Below are experts of layer 3 (counted from 0) of a mixture-of-experts language model. Rows are named router (the router's row for the expert), gate (a neuron's input weights, with its number), up (a neuron's input weights, with its number) and show model dimensions 0-95. Each number is 50 + 15 x the weight over its row's rms, rounded and kept within 0 to 99.
After each expert's rows: "comes after" lists some tokens at least twice as common just before its tokens as in all text. This comes from a sample of Wikipedia text that the model never trained on. Tokens count by the router's weight.

# expert 27
router:41 55 38 40 45 50 61 61 62 44 47 40 35 18 36 67 55 69 44 65 54 62 39 59 24 22 49 58 65 53 62 20 49 72 48 55 74 64 45 17 54 56 64 66 46 55 40 31 23 76 60 61 53 43 32 61 44 63 41 55 41 55 63 35 36 43 45 27 33 65 35 51 31 48 55 35 77 42 45 35 17 70 61 49 42 55 49 45 55 47 29 80 69 26 82 29
gate0:65 29 61 41 76 74 82 47 34 44 59 65 40 37 52 16 69 79 58 64 32 59 46 53 78 57 75 48 74 51 39 29 35 46 59 78 56 27 47 60 50 57 59 46 55 47 45 39 39 65 60 58 51 56 72 62 30 59 74 39 51 45 21 57 60 67 43 46 58 41 59 56 47 70 55 68 18 68 65 74 60 28 51 22 48 20 55 57 40 48 39 41 51 53 33 57
up0:39 80 16 37 46 49 59 57 44 53 33 61 30 43 70 29 47 48 62 67 53 40 52 46 44 28 46 68 69 43 30 56 70 49 29 16 45 64 47 34 57 65 61 70 42 48 38 30 34 45 75 67 49 69 60 57 35 44 38 37 50 60 60 70 30 33 62 34 44 44 41 65 61 53 54 21 57 57 46 59 75 45 61 88 55 57 29 57 56 63 45 79 72 31 54 21
gate1:68 43 40 58 38 23 54 65 49 70 38 51 57 36 37 44 51 28 51 49 75 69 06 44 15 63 50 67 77 43 45 41 23 65 46 47 44 30 15 39 61 44 21 58 30 60 39 71 39 47 63 43 55 43 50 54 33 53 43 61 51 66 41 62 81 51 51 34 36 60 30 67 65 33 62 48 59 40 53 36 39 40 68 36 64 24 70 65 46 48 72 44 65 48 51 31
up1:46 74 46 06 51 56 59 37 48 37 48 35 33 47 48 61 42 65 42 77 50 30 55 41 69 39 42 49 46 23 45 85 54 59 67 48 64 74 56 77 54 56 43 56 54 62 48 35 64 43 49 44 69 71 16 27 62 61 33 29 56 35 42 54 36 58 68 54 42 40 71 51 44 64 45 61 19 51 79 50 51 47 29 29 46 41 78 31 52 37 44 53 16 39 61 61
comes after: "the ", "and ", "to ", "a ", "an ", "his "

# expert 31
router:50 71 62 65 26 45 46 63 54 20 40 54 69 32 37 47 36 50 66 32 64 43 35 61 29 40 75 78 53 33 39 67 31 68 41 60 64 66 57 30 71 53 27 52 66 79 24 17 29 62 61 63 35 31 28 55 54 30 45 43 37 28 65 55 38 53 47 16 32 59 62 49 53 28 54 62 66 52 41 42 41 61 50 52 37 61 61 66 46 54 39 75 59 59 53 29
gate0:87 49 33 44 58 36 62 68 55 44 66 13 74 56 64 66 67 37 37 51 47 49 56 50 22 26 60 59 72 66 54 49 51 55 52 49 35 74 29 54 54 37 55 23 19 65 54 39 19 39 57 50 28 42 88 63 48 33 33 38 55 51 64 40 29 35 42 36 34 59 58 64 49 32 52 31 54 48 63 72 26 50 62 53 25 35 50 48 61 54 47 30 56 41 61 63
up0:36 32 35 41 46 48 51 42 48 50 53 36 73 29 55 41 26 53 32 51 32 55 67 55 24 28 49 49 74 53 14 23 41 75 50 35 63 57 78 37 70 57 58 75 55 59 36 42 59 56 41 65 41 27 45 58 51 47 56 54 61 50 48 44 20 24 23 23 47 46 19 53 60 89 64 36 48 57 56 61 47 60 46 73 61 54 54 59 72 36 26 53 49 28 35 44
gate1:60 36 60 66 65 28 10 62 56 56 56 58 59 28 37 75 39 58 57 35 53 21 49 62 45 23 59 56 16 59 49 47 38 51 31 53 63 53 84 53 68 67 48 62 49 61 61 52 50 61 59 53 52 40 26 60 57 28 37 60 44 58 60 31 49 51 66 53 44 56 51 68 38 67 73 62 77 76 66 23 39 36 92 58 50 41 67 53 46 60 47 53 52 28 35 25
up1:63 53 79 41 15 29 14 45 76 84 51 29 49 38 58 69 52 60 44 76 63 50 54 45 52 42 67 65 37 39 68 44 39 31 40 62 42 57 61 61 57 72 70 62 70 52 67 32 57 18 67 69 43 46 49 51 72 47 26 39 38 48 72 44 59 48 65 48 31 60 61 78 40 34 55 53 45 62 69 39 67 68 66 68 71 60 50 41 57 52 39 57 47 41 33 30
comes after: "the ", "to ", "and ", "a ", "was ", "con"

# expert 37
router:64 56 57 56 22 08 42 30 40 37 51 70 32 23 48 43 50 42 53 39 69 55 48 50 36 36 59 77 72 34 68 53 66 58 23 57 42 45 46 63 47 48 28 70 58 22 50 36 51 35 61 39 39 49 57 51 30 18 38 52 42 56 24 56 48 73 31 25 58 43 56 51 62 62 56 28 30 45 54 51 25 60 50 56 89 51 79 54 55 37 31 50 39 36 53 69
gate5:55 38 70 44 60 73 71 60 65 37 67 49 31 64 35 71 57 45 55 28 53 22 38 43 46 49 69 37 64 55 00 64 48 58 33 64 42 63 36 65 68 60 51 48 45 62 57 54 78 34 39 59 52 37 60 63 87 65 27 53 50 68 52 48 54 71 36 50 68 47 65 37 59 57 57 61 13 47 40 36 55 61 30 66 51 80 59 59 56 43 41 62 25 53 31 57
up5:61 38 44 54 27 50 39 57 81 21 35 54 53 69 35 56 53 21 38 38 48 84 49 33 26 54 51 73 58 43 40 41 54 46 56 65 71 66 82 46 35 52 15 54 70 47 48 49 54 33 69 44 48 37 33 59 76 42 39 38 60 41 61 60 35 47 76 72 59 45 34 54 37 28 66 43 60 54 75 79 50 62 40 31 25 44 48 34 56 19 48 62 52 53 56 63
gate6:49 14 56 71 57 51 57 33 61 75 34 61 43 68 32 51 35 74 43 71 78 57 40 18 49 67 59 38 61 33 65 45 65 65 35 46 31 58 41 52 50 76 32 53 55 63 72 61 67 76 56 36 66 58 60 64 64 53 43 51 32 25 53 61 59 39 33 25 26 58 58 52 22 62 49 13 72 63 55 49 25 36 52 55 47 47 55 32 42 48 46 41 67 59 31 62
up6:41 56 60 68 41 37 60 28 56 60 28 32 70 44 37 67 72 61 45 48 36 35 34 55 70 39 68 22 55 31 70 63 55 46 60 40 56 31 48 55 43 73 61 15 13 35 66 34 49 29 60 59 34 69 50 39 56 58 21 85 68 60 51 37 50 52 50 37 49 66 69 44 41 55 39 24 27 53 52 42 48 44 54 44 54 50 58 41 18 42 32 47 52 58 40 89
comes after: ", ", "It ", ". ", "which ", "it ", "he "

# expert 40
router:58 73 34 77 64 50 50 51 42 55 83 61 35 37 64 45 31 62 44 59 75 53 40 46 29 36 37 44 18 52 25 43 57 23 70 46 54 31 71 53 25 32 41 62 59 36 63 38 29 59 78 51 37 39 58 66 63 62 81 60 51 51 45 54 76 64 44 42 61 48 54 55 63 36 47 76 40 46 75 85 52 68 70 70 60 50 37 67 62 45 30 66 43 50 39 56
gate0:28 61 82 42 41 72 51 65 52 44 60 72 52 55 33 33 80 70 50 49 51 55 68 61 21 58 21 72 36 57 30 35 43 40 47 60 41 58 66 72 47 61 56 42 55 53 52 51 54 64 55 26 43 24 53 38 60 22 58 37 42 49 41 39 60 54 51 73 65 72 38 47 61 42 71 65 36 59 57 76 18 32 53 20 59 70 68 20 42 34 64 37 30 61 56 51
up0:67 54 65 41 46 75 59 29 45 45 64 80 47 56 31 63 58 67 60 40 36 61 39 52 40 44 27 71 42 27 35 38 55 36 57 64 48 50 50 54 42 46 28 40 33 57 37 35 54 44 50 45 19 38 38 51 73 13 69 38 41 44 60 44 54 80 36 47 44 70 55 14 52 52 59 59 45 53 71 77 64 74 44 15 33 61 71 41 30 21 63 32 52 60 45 43
gate1:37 58 42 41 47 37 30 17 47 51 69 42 55 50 71 61 34 44 62 48 60 90 23 57 61 38 32 51 36 43 66 54 21 38 34 41 64 86 38 51 76 38 66 57 60 34 54 48 72 35 34 21 59 64 45 38 38 50 63 71 48 93 34 49 48 41 43 39 38 47 69 48 74 44 43 78 35 50 76 39 53 61 58 35 46 57 22 40 49 56 43 39 50 62 57 48
up1:53 62 42 50 44 46 64 55 56 75 54 68 67 47 45 35 52 39 57 18 69 43 14 78 42 61 53 61 52 68 44 38 28 44 67 44 35 48 58 63 48 65 64 57 57 51 74 47 28 11 48 35 37 80 54 72 64 44 29 25 53 63 53 39 50 54 34 42 51 58 35 37 71 82 71 61 41 34 61 43 69 56 50 52 33 70 23 37 50 56 43 53 25 61 83 49
comes after: ".", "\n\n", "==", "s", "es", "==="

# expert 63
router:70 33 58 56 51 59 43 29 77 67 53 43 64 45 62 34 55 25 28 40 47 46 67 59 69 48 55 36 28 59 58 63 55 60 71 19 15 64 39 49 61 53 61 68 55 35 65 74 32 33 46 41 59 48 66 29 70 50 41 35 38 56 79 66 48 47 51 52 54 63 62 57 70 61 29 68 58 64 69 67 57 67 60 63 66 40 31 63 59 64 80 45 43 65 91 43
gate0:67 31 42 61 65 57 65 63 53 33 50 60 60 69 52 26 53 20 79 53 60 69 54 45 49 68 72 55 54 45 69 71 58 89 51 59 70 45 65 75 63 54 61 48 43 57 84 31 67 47 46 57 29 27 37 51 36 60 99 43 33 37 42 46 33 52 64 61 46 62 54 46 49 73 50 38 50 53 21 53 61 44 65 31 29 28 43 49 41 63 55 52 63 58 51 43
up0:36 73 47 60 61 38 39 56 36 52 46 63 45 33 49 61 13 49 51 22 31 74 69 54 73 50 60 38 37 52 84 40 57 43 45 52 43 50 56 75 55 31 49 33 39 22 69 70 26 49 66 27 63 93 29 43 52 50 69 43 60 47 54 26 50 51 50 35 27 52 54 71 54 43 55 50 36 42 58 58 44 59 65 53 75 55 31 58 36 66 50 33 13 39 34 45
gate1:34 37 38 48 51 32 37 00 56 48 69 56 19 62 34 59 63 43 56 49 63 35 44 30 59 33 32 38 39 31 55 52 45 54 60 21 75 43 41 70 63 36 78 40 62 51 61 44 58 33 56 54 49 64 60 34 60 43 76 41 63 79 39 40 39 31 62 39 70 44 38 31 68 28 42 49 56 47 42 35 57 32 65 66 22 58 69 31 50 30 53 37 41 45 47 49
up1:43 42 38 58 61 40 50 55 49 40 19 46 55 43 56 45 36 59 30 52 76 52 27 40 50 58 67 26 54 46 52 50 38 56 46 57 66 32 50 42 53 19 58 22 29 34 99 41 51 46 27 53 34 83 42 53 59 25 79 41 45 68 58 49 52 33 45 81 54 51 53 40 49 39 46 51 58 85 57 35 66 45 56 28 57 69 35 62 35 48 56 35 46 17 30 64
comes after: "| ", "- ", ": ", ", ", ". ", "("

# expert 97
router:65 38 49 71 68 60 25 67 47 25 70 59 62 59 57 36 47 70 43 48 43 54 75 74 64 44 40 42 69 38 51 42 48 41 55 60 66 31 32 53 31 33 40 59 58 60 55 76 66 34 38 36 76 47 55 48 46 33 25 34 69 48 64 65 22 26 55 71 37 72 64 75 71 50 32 34 27 28 48 59 52 33 56 44 32 35 68 23 53 57 64 41 23 45 44 32
gate0:65 31 54 36 48 40 58 61 19 32 64 72 50 67 65 56 44 49 38 53 35 44 30 40 65 31 61 23 41 45 55 50 50 61 97 55 56 49 45 39 56 50 45 56 52 58 36 74 45 51 32 71 62 58 53 66 27 48 58 26 64 78 67 37 65 69 41 25 42 32 61 73 45 29 28 39 44 52 77 56 23 64 30 51 47 52 62 59 71 52 56 22 55 51 24 35
up0:54 39 54 62 56 45 40 61 40 53 47 55 72 25 44 31 42 47 35 79 51 46 46 39 59 42 22 72 81 53 74 48 50 44 46 35 46 05 52 50 46 48 72 49 48 45 24 50 81 55 14 55 49 53 32 40 76 66 41 41 58 51 45 26 28 46 43 35 51 28 31 62 63 71 44 54 43 53 39 51 66 45 42 40 39 40 32 59 25 13 36 64 62 25 64 59
gate1:49 50 48 59 71 13 49 52 81 63 36 57 30 62 65 58 22 40 61 29 58 70 42 66 31 50 59 70 63 35 49 42 44 20 43 55 56 35 37 50 73 44 67 32 80 47 44 39 36 63 58 61 54 45 62 17 41 57 32 62 49 29 60 25 57 67 62 48 48 68 60 55 53 64 12 43 36 44 56 66 77 29 60 54 33 41 56 58 76 58 44 43 58 48 37 76
up1:59 85 45 64 47 62 35 54 80 30 60 37 46 54 29 43 61 59 48 38 57 66 20 43 40 29 56 58 32 33 65 67 69 64 46 72 55 51 48 26 59 41 23 47 58 44 47 45 25 22 31 38 71 52 35 36 16 41 47 38 24 33 63 23 45 42 43 37 67 72 40 55 67 49 18 41 50 42 54 74 31 62 33 51 51 80 58 64 56 60 48 62 47 43 58 51
comes after: "\n", " ", "|", ") ", "1 ", "2 "

# expert 125
router:55 58 80 71 64 59 48 44 66 34 55 29 65 52 71 41 45 37 45 48 52 47 69 30 57 73 27 84 30 68 62 61 37 64 58 45 45 70 58 48 80 59 74 39 58 46 25 42 45 64 62 22 59 61 59 33 70 55 74 45 72 22 69 54 56 27 61 33 55 53 44 47 57 47 36 57 69 45 43 48 47 32 57 66 58 45 59 48 44 82 83 30 47 70 72 41
gate0:66 39 46 52 54 40 54 40 45 43 51 60 31 33 21 50 47 53 42 49 79 48 42 41 30 28 51 46 58 26 45 36 40 30 34 46 32 30 41 46 71 57 51 43 97 32 44 23 55 30 62 16 50 42 28 29 12 27 43 48 53 48 51 43 21 58 75 41 66 41 64 48 47 51 16 38 38 60 76 45 44 45 62 60 37 52 38 49 58 54 53 51 66 19 52 46
up0:53 43 43 22 46 29 71 88 49 65 29 37 73 71 81 68 31 50 76 44 70 47 26 42 44 37 26 33 50 48 70 55 50 74 55 78 33 43 70 78 40 59 47 54 44 52 50 40 24 40 28 70 57 50 69 51 64 30 51 49 46 66 70 28 63 46 41 46 41 52 54 41 24 56 64 62 56 60 50 30 59 65 36 60 41 52 65 39 26 49 51 41 37 64 59 28
gate1:64 46 57 25 59 34 50 61 38 65 76 58 30 53 52 32 60 42 64 47 35 65 50 61 24 73 60 27 47 71 46 32 52 38 30 51 50 75 62 46 39 50 37 70 43 54 49 56 35 38 56 53 48 47 46 63 57 33 33 44 75 17 49 53 31 62 74 38 14 48 37 42 69 29 57 57 94 48 87 75 29 69 60 53 63 51 26 53 43 50 56 58 49 52 68 44
up1:47 74 50 54 46 50 38 35 33 58 56 60 53 62 39 69 50 26 35 54 48 78 46 42 46 33 47 70 59 79 51 44 39 47 55 50 44 96 83 32 45 53 59 49 53 53 40 63 29 58 89 59 53 82 41 59 47 50 37 41 55 56 61 40 33 20 46 20 55 85 22 63 63 34 69 61 73 71 67 38 62 55 34 60 59 49 39 48 38 36 42 42 51 31 52 55
comes after: "| ", "A", "R", "C", "I", "M"

# expert 104
router:66 36 52 39 55 55 25 36 43 70 63 51 71 68 63 52 34 31 60 67 64 46 55 49 91 62 41 78 43 31 71 64 57 45 32 41 15 53 60 59 53 38 19 34 42 29 58 71 29 45 39 40 61 65 62 49 61 52 56 63 61 47 34 52 24 67 23 27 45 62 54 71 51 46 43 59 41 34 40 70 60 42 61 40 25 57 34 35 35 36 70 48 38 70 25 59
gate0:52 28 61 57 21 41 56 63 85 39 70 30 49 37 37 29 42 65 34 50 38 57 51 47 47 40 38 63 61 41 09 68 64 79 42 38 38 25 54 62 38 51 62 40 51 56 43 42 53 29 38 66 42 61 50 45 42 57 50 59 52 55 55 26 73 30 49 61 24 44 44 25 42 53 36 62 79 49 39 30 54 67 42 61 23 33 43 51 18 59 61 69 52 55 84 34
up0:46 49 66 79 25 53 50 73 37 58 73 58 23 32 61 55 59 43 54 34 35 53 43 30 56 47 57 39 49 73 16 76 50 47 37 06 36 56 63 39 37 44 64 58 70 52 59 31 84 51 57 31 35 49 49 68 57 24 51 39 44 66 31 23 51 47 53 68 54 61 42 60 43 48 55 31 49 55 41 46 67 45 23 30 28 46 40 47 62 46 80 35 43 26 60 51
gate1:48 52 60 43 81 17 79 49 40 73 64 38 48 47 60 52 39 51 45 70 57 49 48 66 60 42 29 55 39 64 56 47 27 22 56 72 24 59 56 60 91 41 58 53 74 44 58 46 52 25 62 59 41 35 57 62 57 28 45 47 29 61 59 40 57 54 37 56 60 38 54 45 58 70 25 48 21 65 59 72 34 51 59 33 54 77 58 47 46 57 64 72 07 63 62 47
up1:53 46 38 45 84 46 65 52 44 25 52 43 44 49 71 53 29 38 60 58 53 34 55 63 40 78 44 52 52 41 56 60 56 49 54 67 38 49 16 23 69 83 31 20 88 61 54 37 57 59 37 46 62 51 30 56 31 58 53 47 29 44 42 60 53 22 50 34 38 61 60 48 32 44 68 31 47 73 47 46 61 22 25 44 58 36 32 52 80 41 22 37 51 29 47 54
comes after: "\n", " ", ") ", "0 ", "1 ", "2 "

# expert 1
router:73 72 47 59 38 45 33 72 70 34 64 33 59 60 56 48 19 57 27 48 69 26 58 39 46 32 32 78 72 50 52 51 36 59 32 36 38 35 35 59 64 64 39 37 31 40 45 46 68 43 60 34 61 46 64 66 44 73 47 62 60 53 58 38 17 79 66 51 58 66 60 68 71 46 78 51 41 37 44 51 59 42 65 24 19 65 69 34 56 63 63 30 66 66 48 60
gate0:46 55 91 53 53 29 47 67 39 38 51 32 49 56 63 72 30 47 52 46 82 66 37 71 38 32 55 42 33 51 33 61 32 60 64 48 54 61 58 47 47 65 52 57 38 50 57 50 39 67 54 35 31 48 64 99 67 51 40 64 55 57 81 61 65 57 43 31 68 61 53 68 64 60 48 46 37 46 64 16 32 41 56 51 31 17 47 44 59 72 59 57 75 53 63 82
up0:45 34 62 42 56 23 45 51 33 16 70 37 46 58 55 40 38 44 53 54 72 58 45 56 39 41 51 49 42 58 36 64 51 75 50 33 32 48 42 77 45 64 46 60 45 34 58 59 61 43 66 58 35 27 68 75 59 38 71 38 54 26 69 83 72 61 44 10 54 48 59 53 56 45 83 56 48 83 72 56 38 27 61 57 40 43 41 38 82 76 69 49 37 58 43 52
gate1:27 53 26 20 73 63 45 54 47 62 69 52 37 45 64 57 45 47 70 61 74 51 23 31 38 42 56 45 53 42 46 20 79 47 39 46 54 39 59 31 51 48 85 73 50 40 53 49 47 45 28 63 62 37 60 76 58 06 43 36 34 80 55 50 50 37 57 24 42 52 49 37 58 54 73 52 56 44 68 63 57 59 35 83 63 80 33 54 57 60 63 53 34 47 56 48
up1:66 47 45 63 45 53 30 62 49 22 43 23 52 53 68 69 58 33 51 59 53 42 61 20 47 55 14 47 51 40 53 51 58 56 57 45 58 55 52 57 69 46 42 29 31 73 52 38 40 40 22 27 59 40 39 35 75 79 52 71 73 61 48 38 71 44 42 48 62 14 29 56 18 08 57 28 41 51 47 42 50 57 64 66 54 69 54 53 43 46 45 47 18 48 66 40
comes after: "| ", "|---|---|---|---", " ", "Total ", "Maj", "Votes "

# expert 53
router:45 79 51 44 77 74 68 36 23 54 49 54 68 41 31 32 27 31 35 68 64 39 31 37 57 63 41 47 52 49 36 78 25 63 46 18 69 54 45 54 46 41 56 45 36 75 49 35 29 58 89 41 49 27 63 41 26 42 37 30 62 32 65 39 53 48 38 34 77 60 35 48 46 52 67 77 31 54 45 54 61 45 66 34 75 60 45 50 58 61 68 43 37 43 46 50
gate0:52 72 55 45 31 43 41 58 31 31 81 77 40 60 55 56 40 49 57 65 10 48 44 46 66 48 69 83 68 39 53 49 34 80 29 37 71 54 60 28 45 29 49 47 63 47 43 58 40 68 81 57 60 55 55 21 51 59 49 53 58 46 43 55 55 46 27 58 35 23 60 72 37 58 63 46 76 58 52 24 54 26 30 51 71 64 58 42 74 19 53 56 57 54 48 54
up0:37 32 58 51 36 50 29 44 40 53 71 68 54 46 81 41 39 67 31 90 54 53 83 63 56 43 52 59 89 61 67 61 49 75 41 66 68 51 43 47 48 55 20 21 53 58 50 88 52 57 85 41 41 48 67 43 49 57 32 53 55 47 37 48 33 42 53 59 61 49 60 64 56 42 79 63 38 55 45 57 71 54 41 61 47 10 61 65 66 64 54 32 46 44 55 48
gate1:60 53 37 48 33 53 42 68 42 36 51 33 58 51 60 55 53 49 67 33 71 62 32 48 42 61 37 50 40 66 65 29 67 89 34 27 20 56 40 80 63 66 61 56 63 43 42 77 58 64 27 34 38 28 51 46 30 54 47 55 22 85 36 65 56 33 52 51 41 66 46 49 40 48 58 48 77 25 03 44 52 60 39 40 50 59 49 47 64 49 76 46 46 53 71 39
up1:83 64 55 46 39 32 81 64 19 48 60 57 45 48 46 56 69 73 68 62 45 31 76 47 81 53 50 38 52 52 34 55 48 38 25 37 54 33 27 49 66 84 42 75 65 68 66 56 61 64 55 33 76 65 52 55 41 70 49 57 46 59 22 33 71 58 48 61 41 40 41 69 35 36 75 52 42 40 45 36 50 22 62 50 63 38 38 40 77 36 31 54 48 43 52 53
comes after: "| ", ".", ",", "–", ":", "-"

# expert 21
router:52 38 75 33 68 43 33 28 46 64 58 45 70 40 49 62 53 49 56 37 73 49 51 47 36 36 55 82 15 23 46 29 74 33 58 46 35 56 56 58 44 78 37 44 41 55 37 28 66 44 49 41 53 24 62 25 65 15 50 44 25 71 55 56 59 65 62 49 67 36 48 34 59 49 63 33 42 51 47 46 13 70 52 38 68 44 58 30 29 41 59 66 31 39 60 69
gate5:42 41 68 62 46 43 56 53 64 54 38 60 43 56 59 43 42 45 59 63 61 61 46 26 46 52 55 64 61 43 53 52 30 39 30 47 68 34 56 35 56 50 99 15 39 54 46 57 58 00 42 71 43 68 57 67 39 55 65 58 43 72 45 43 56 52 46 48 37 62 60 87 65 35 70 55 83 53 70 50 60 39 78 62 51 50 29 42 54 45 48 45 50 41 18 63
up5:45 64 75 34 50 72 52 55 12 45 52 42 44 66 61 42 56 41 33 35 53 43 47 49 59 59 23 30 91 55 69 38 43 57 37 60 29 76 50 44 34 66 43 51 53 30 57 67 79 46 47 42 48 39 87 19 72 27 34 58 56 42 15 35 52 69 47 38 76 62 51 59 43 34 71 52 54 63 48 34 55 58 44 40 20 61 36 50 33 55 39 45 49 48 50 67
gate6:61 51 47 21 30 66 46 32 45 51 29 56 61 52 58 66 18 61 48 19 59 45 49 37 40 52 73 43 56 65 30 60 36 27 64 39 43 30 64 48 63 45 44 26 86 50 48 33 66 42 52 29 60 71 39 21 50 76 38 26 57 67 40 60 38 45 80 70 56 21 38 73 43 37 54 52 39 46 48 49 40 54 75 49 37 59 46 53 52 35 70 22 58 51 76 56
up6:39 34 67 42 25 28 24 54 38 51 19 44 28 65 42 53 61 86 65 39 51 48 41 30 38 49 57 36 62 53 42 51 38 50 53 32 42 45 65 48 55 42 38 31 66 30 43 59 52 53 20 30 37 59 48 28 71 58 41 49 27 76 56 38 66 29 70 61 52 41 79 72 55 62 56 59 27 65 57 62 62 32 50 47 47 61 14 75 42 33 50 37 50 35 40 82
comes after: ", ", ". ", "that ", "he ", "was ", "to "

# expert 117
router:46 51 66 66 57 60 58 26 40 19 47 46 51 60 46 63 42 62 35 53 64 42 52 40 70 48 13 50 53 62 46 53 69 24 31 62 74 46 28 70 47 29 67 59 45 49 31 54 78 34 39 57 67 63 58 49 41 60 77 62 58 38 53 30 40 23 38 18 51 48 75 48 72 46 69 30 59 26 47 41 53 45 71 57 49 18 61 44 53 81 78 35 41 62 41 48
gate0:19 48 57 35 63 37 48 55 58 77 27 49 53 38 78 64 43 44 68 67 36 74 50 74 54 69 61 56 58 40 48 32 51 55 41 34 56 57 50 68 50 64 53 46 62 33 66 39 38 63 17 18 23 56 54 63 45 37 67 61 68 71 67 48 66 72 73 34 54 42 46 58 51 67 52 71 61 40 21 60 81 61 60 40 48 73 28 31 59 53 70 65 75 55 46 48
up0:51 47 67 64 43 52 63 40 39 31 34 38 50 47 30 48 64 75 65 40 55 62 54 44 62 32 73 45 55 70 46 22 71 32 47 44 38 76 47 26 82 34 73 86 68 36 49 44 45 31 77 21 47 59 65 59 44 15 70 31 39 42 45 48 48 37 60 45 69 79 46 60 34 60 67 58 57 43 39 25 50 36 50 46 50 34 36 46 45 56 55 42 41 27 52 77
gate1:94 70 49 46 57 44 61 37 52 60 47 39 32 50 18 54 45 83 37 59 55 57 56 32 72 62 62 34 58 82 47 46 49 35 75 49 51 39 37 45 58 49 63 51 64 46 34 32 46 48 58 53 58 35 51 90 39 53 48 70 41 61 31 66 64 26 53 36 45 70 46 77 40 59 60 62 54 51 61 73 56 21 41 36 48 71 39 63 30 58 57 35 15 49 74 58
up1:55 53 44 39 50 18 36 24 40 47 75 43 52 34 80 38 68 62 61 41 55 50 49 59 58 57 73 74 65 70 49 43 34 42 62 50 49 72 59 45 44 38 43 51 24 52 65 42 32 50 69 77 33 51 76 38 68 53 64 37 27 55 52 56 21 86 68 45 67 77 61 37 51 77 52 38 67 64 37 47 34 40 30 51 71 45 46 45 61 33 33 72 34 74 49 50
comes after: "| ", "0", "0 ", "3", "1", "2"

# expert 78
router:63 23 59 67 41 62 71 57 46 30 37 34 54 49 20 36 35 15 34 70 40 35 38 82 44 57 46 52 27 60 62 61 66 55 31 27 70 59 26 71 41 46 40 35 50 65 59 60 72 29 57 34 59 44 41 38 68 52 48 60 53 46 23 29 60 41 39 28 49 55 42 52 72 37 30 59 60 59 63 54 64 27 69 43 63 37 29 36 66 29 63 35 53 77 55 40
gate5:55 46 36 40 31 54 45 74 85 40 42 65 49 36 70 57 55 64 39 56 29 62 48 50 68 57 55 00 60 26 63 57 35 63 56 65 56 64 41 41 51 47 54 64 34 48 52 58 25 71 55 68 06 54 44 45 62 58 26 19 59 33 55 30 43 34 31 41 57 36 27 57 56 51 35 55 27 36 53 50 64 60 41 36 52 65 40 47 47 36 51 13 51 46 45 74
up5:34 39 28 31 50 52 59 24 63 64 51 47 31 15 72 09 43 69 70 40 55 60 51 52 29 53 48 31 46 45 76 39 47 31 33 68 37 64 59 12 28 45 47 51 16 52 67 67 51 67 48 59 53 33 66 37 44 74 46 43 40 72 50 34 55 43 58 60 67 68 29 47 46 53 49 46 47 48 49 48 59 57 74 62 30 24 44 46 63 79 55 54 35 33 51 34
gate6:38 33 60 58 25 26 65 32 56 52 55 47 59 57 65 58 66 36 75 67 38 41 50 52 56 56 40 47 55 54 49 25 61 39 38 40 47 32 59 81 67 30 69 58 32 47 47 39 56 37 61 56 18 62 48 13 32 23 63 72 67 61 60 38 55 52 75 57 70 41 41 87 34 46 53 40 43 60 53 49 52 50 51 16 24 45 19 54 33 35 45 56 53 68 76 51
up6:48 61 43 53 61 54 27 73 44 29 64 61 49 61 76 46 32 14 49 48 31 66 57 60 57 49 40 47 48 54 49 32 37 68 22 65 64 42 53 30 50 83 50 50 67 69 35 41 58 31 64 41 60 28 54 41 44 52 70 67 43 87 36 67 60 84 44 37 46 44 46 72 29 36 42 44 50 45 50 57 70 27 61 86 47 49 40 43 88 37 47 40 28 46 48 55
comes after: "| ", ".", ",", "–", "(", "201"

# expert 42
router:60 39 70 18 66 57 19 44 37 53 41 83 49 62 63 18 35 79 81 70 25 46 58 38 53 60 48 43 52 64 57 29 33 52 65 37 54 44 25 59 74 32 46 55 80 56 48 56 76 31 39 51 64 09 67 55 38 55 62 29 61 49 41 66 59 55 69 52 53 72 58 76 40 51 58 51 57 28 32 48 51 54 51 57 56 48 48 46 51 66 63 47 41 72 40 51
gate5:50 48 55 34 39 54 35 47 52 26 60 55 53 23 35 67 59 39 67 17 18 28 81 55 48 46 80 48 35 33 48 53 40 66 60 51 58 35 29 56 40 35 69 53 68 49 29 62 36 51 48 71 56 54 29 32 73 38 70 40 58 54 62 61 63 39 26 66 72 48 59 60 29 56 41 73 46 08 41 19 64 42 54 35 41 68 53 39 49 38 62 52 67 32 51 42
up5:67 74 75 33 47 38 71 67 24 45 39 57 31 41 42 71 47 43 37 66 41 87 43 43 44 49 61 49 45 40 22 42 35 49 44 49 51 43 60 49 85 43 49 67 82 37 61 61 25 73 46 55 29 54 35 16 61 58 12 65 47 28 63 27 42 44 48 59 36 43 48 53 56 31 32 51 50 68 61 79 32 44 33 57 50 59 61 44 46 25 42 59 41 51 40 57
gate6:48 62 54 52 41 57 28 60 53 57 84 44 74 70 85 66 51 48 33 31 77 54 53 45 65 64 50 24 66 66 32 74 56 46 60 36 33 54 52 57 62 60 73 61 33 43 74 46 55 52 37 56 72 46 18 50 49 58 73 45 26 68 47 77 51 59 57 18 42 48 65 38 27 63 65 22 32 50 43 56 73 40 24 50 49 71 52 51 45 48 61 45 29 71 54 55
up6:47 56 41 63 49 44 33 33 63 56 64 53 46 74 78 47 41 33 52 61 75 42 58 54 65 85 49 36 49 73 84 43 44 26 39 44 40 58 63 53 67 55 28 30 22 67 57 39 45 46 43 29 56 80 50 52 35 69 64 60 61 75 70 72 77 36 56 34 50 41 44 58 54 77 49 34 58 41 33 35 68 25 84 44 40 41 31 66 33 55 42 45 33 49 45 56
comes after: "\n", ")", "==", "|", "===", "1"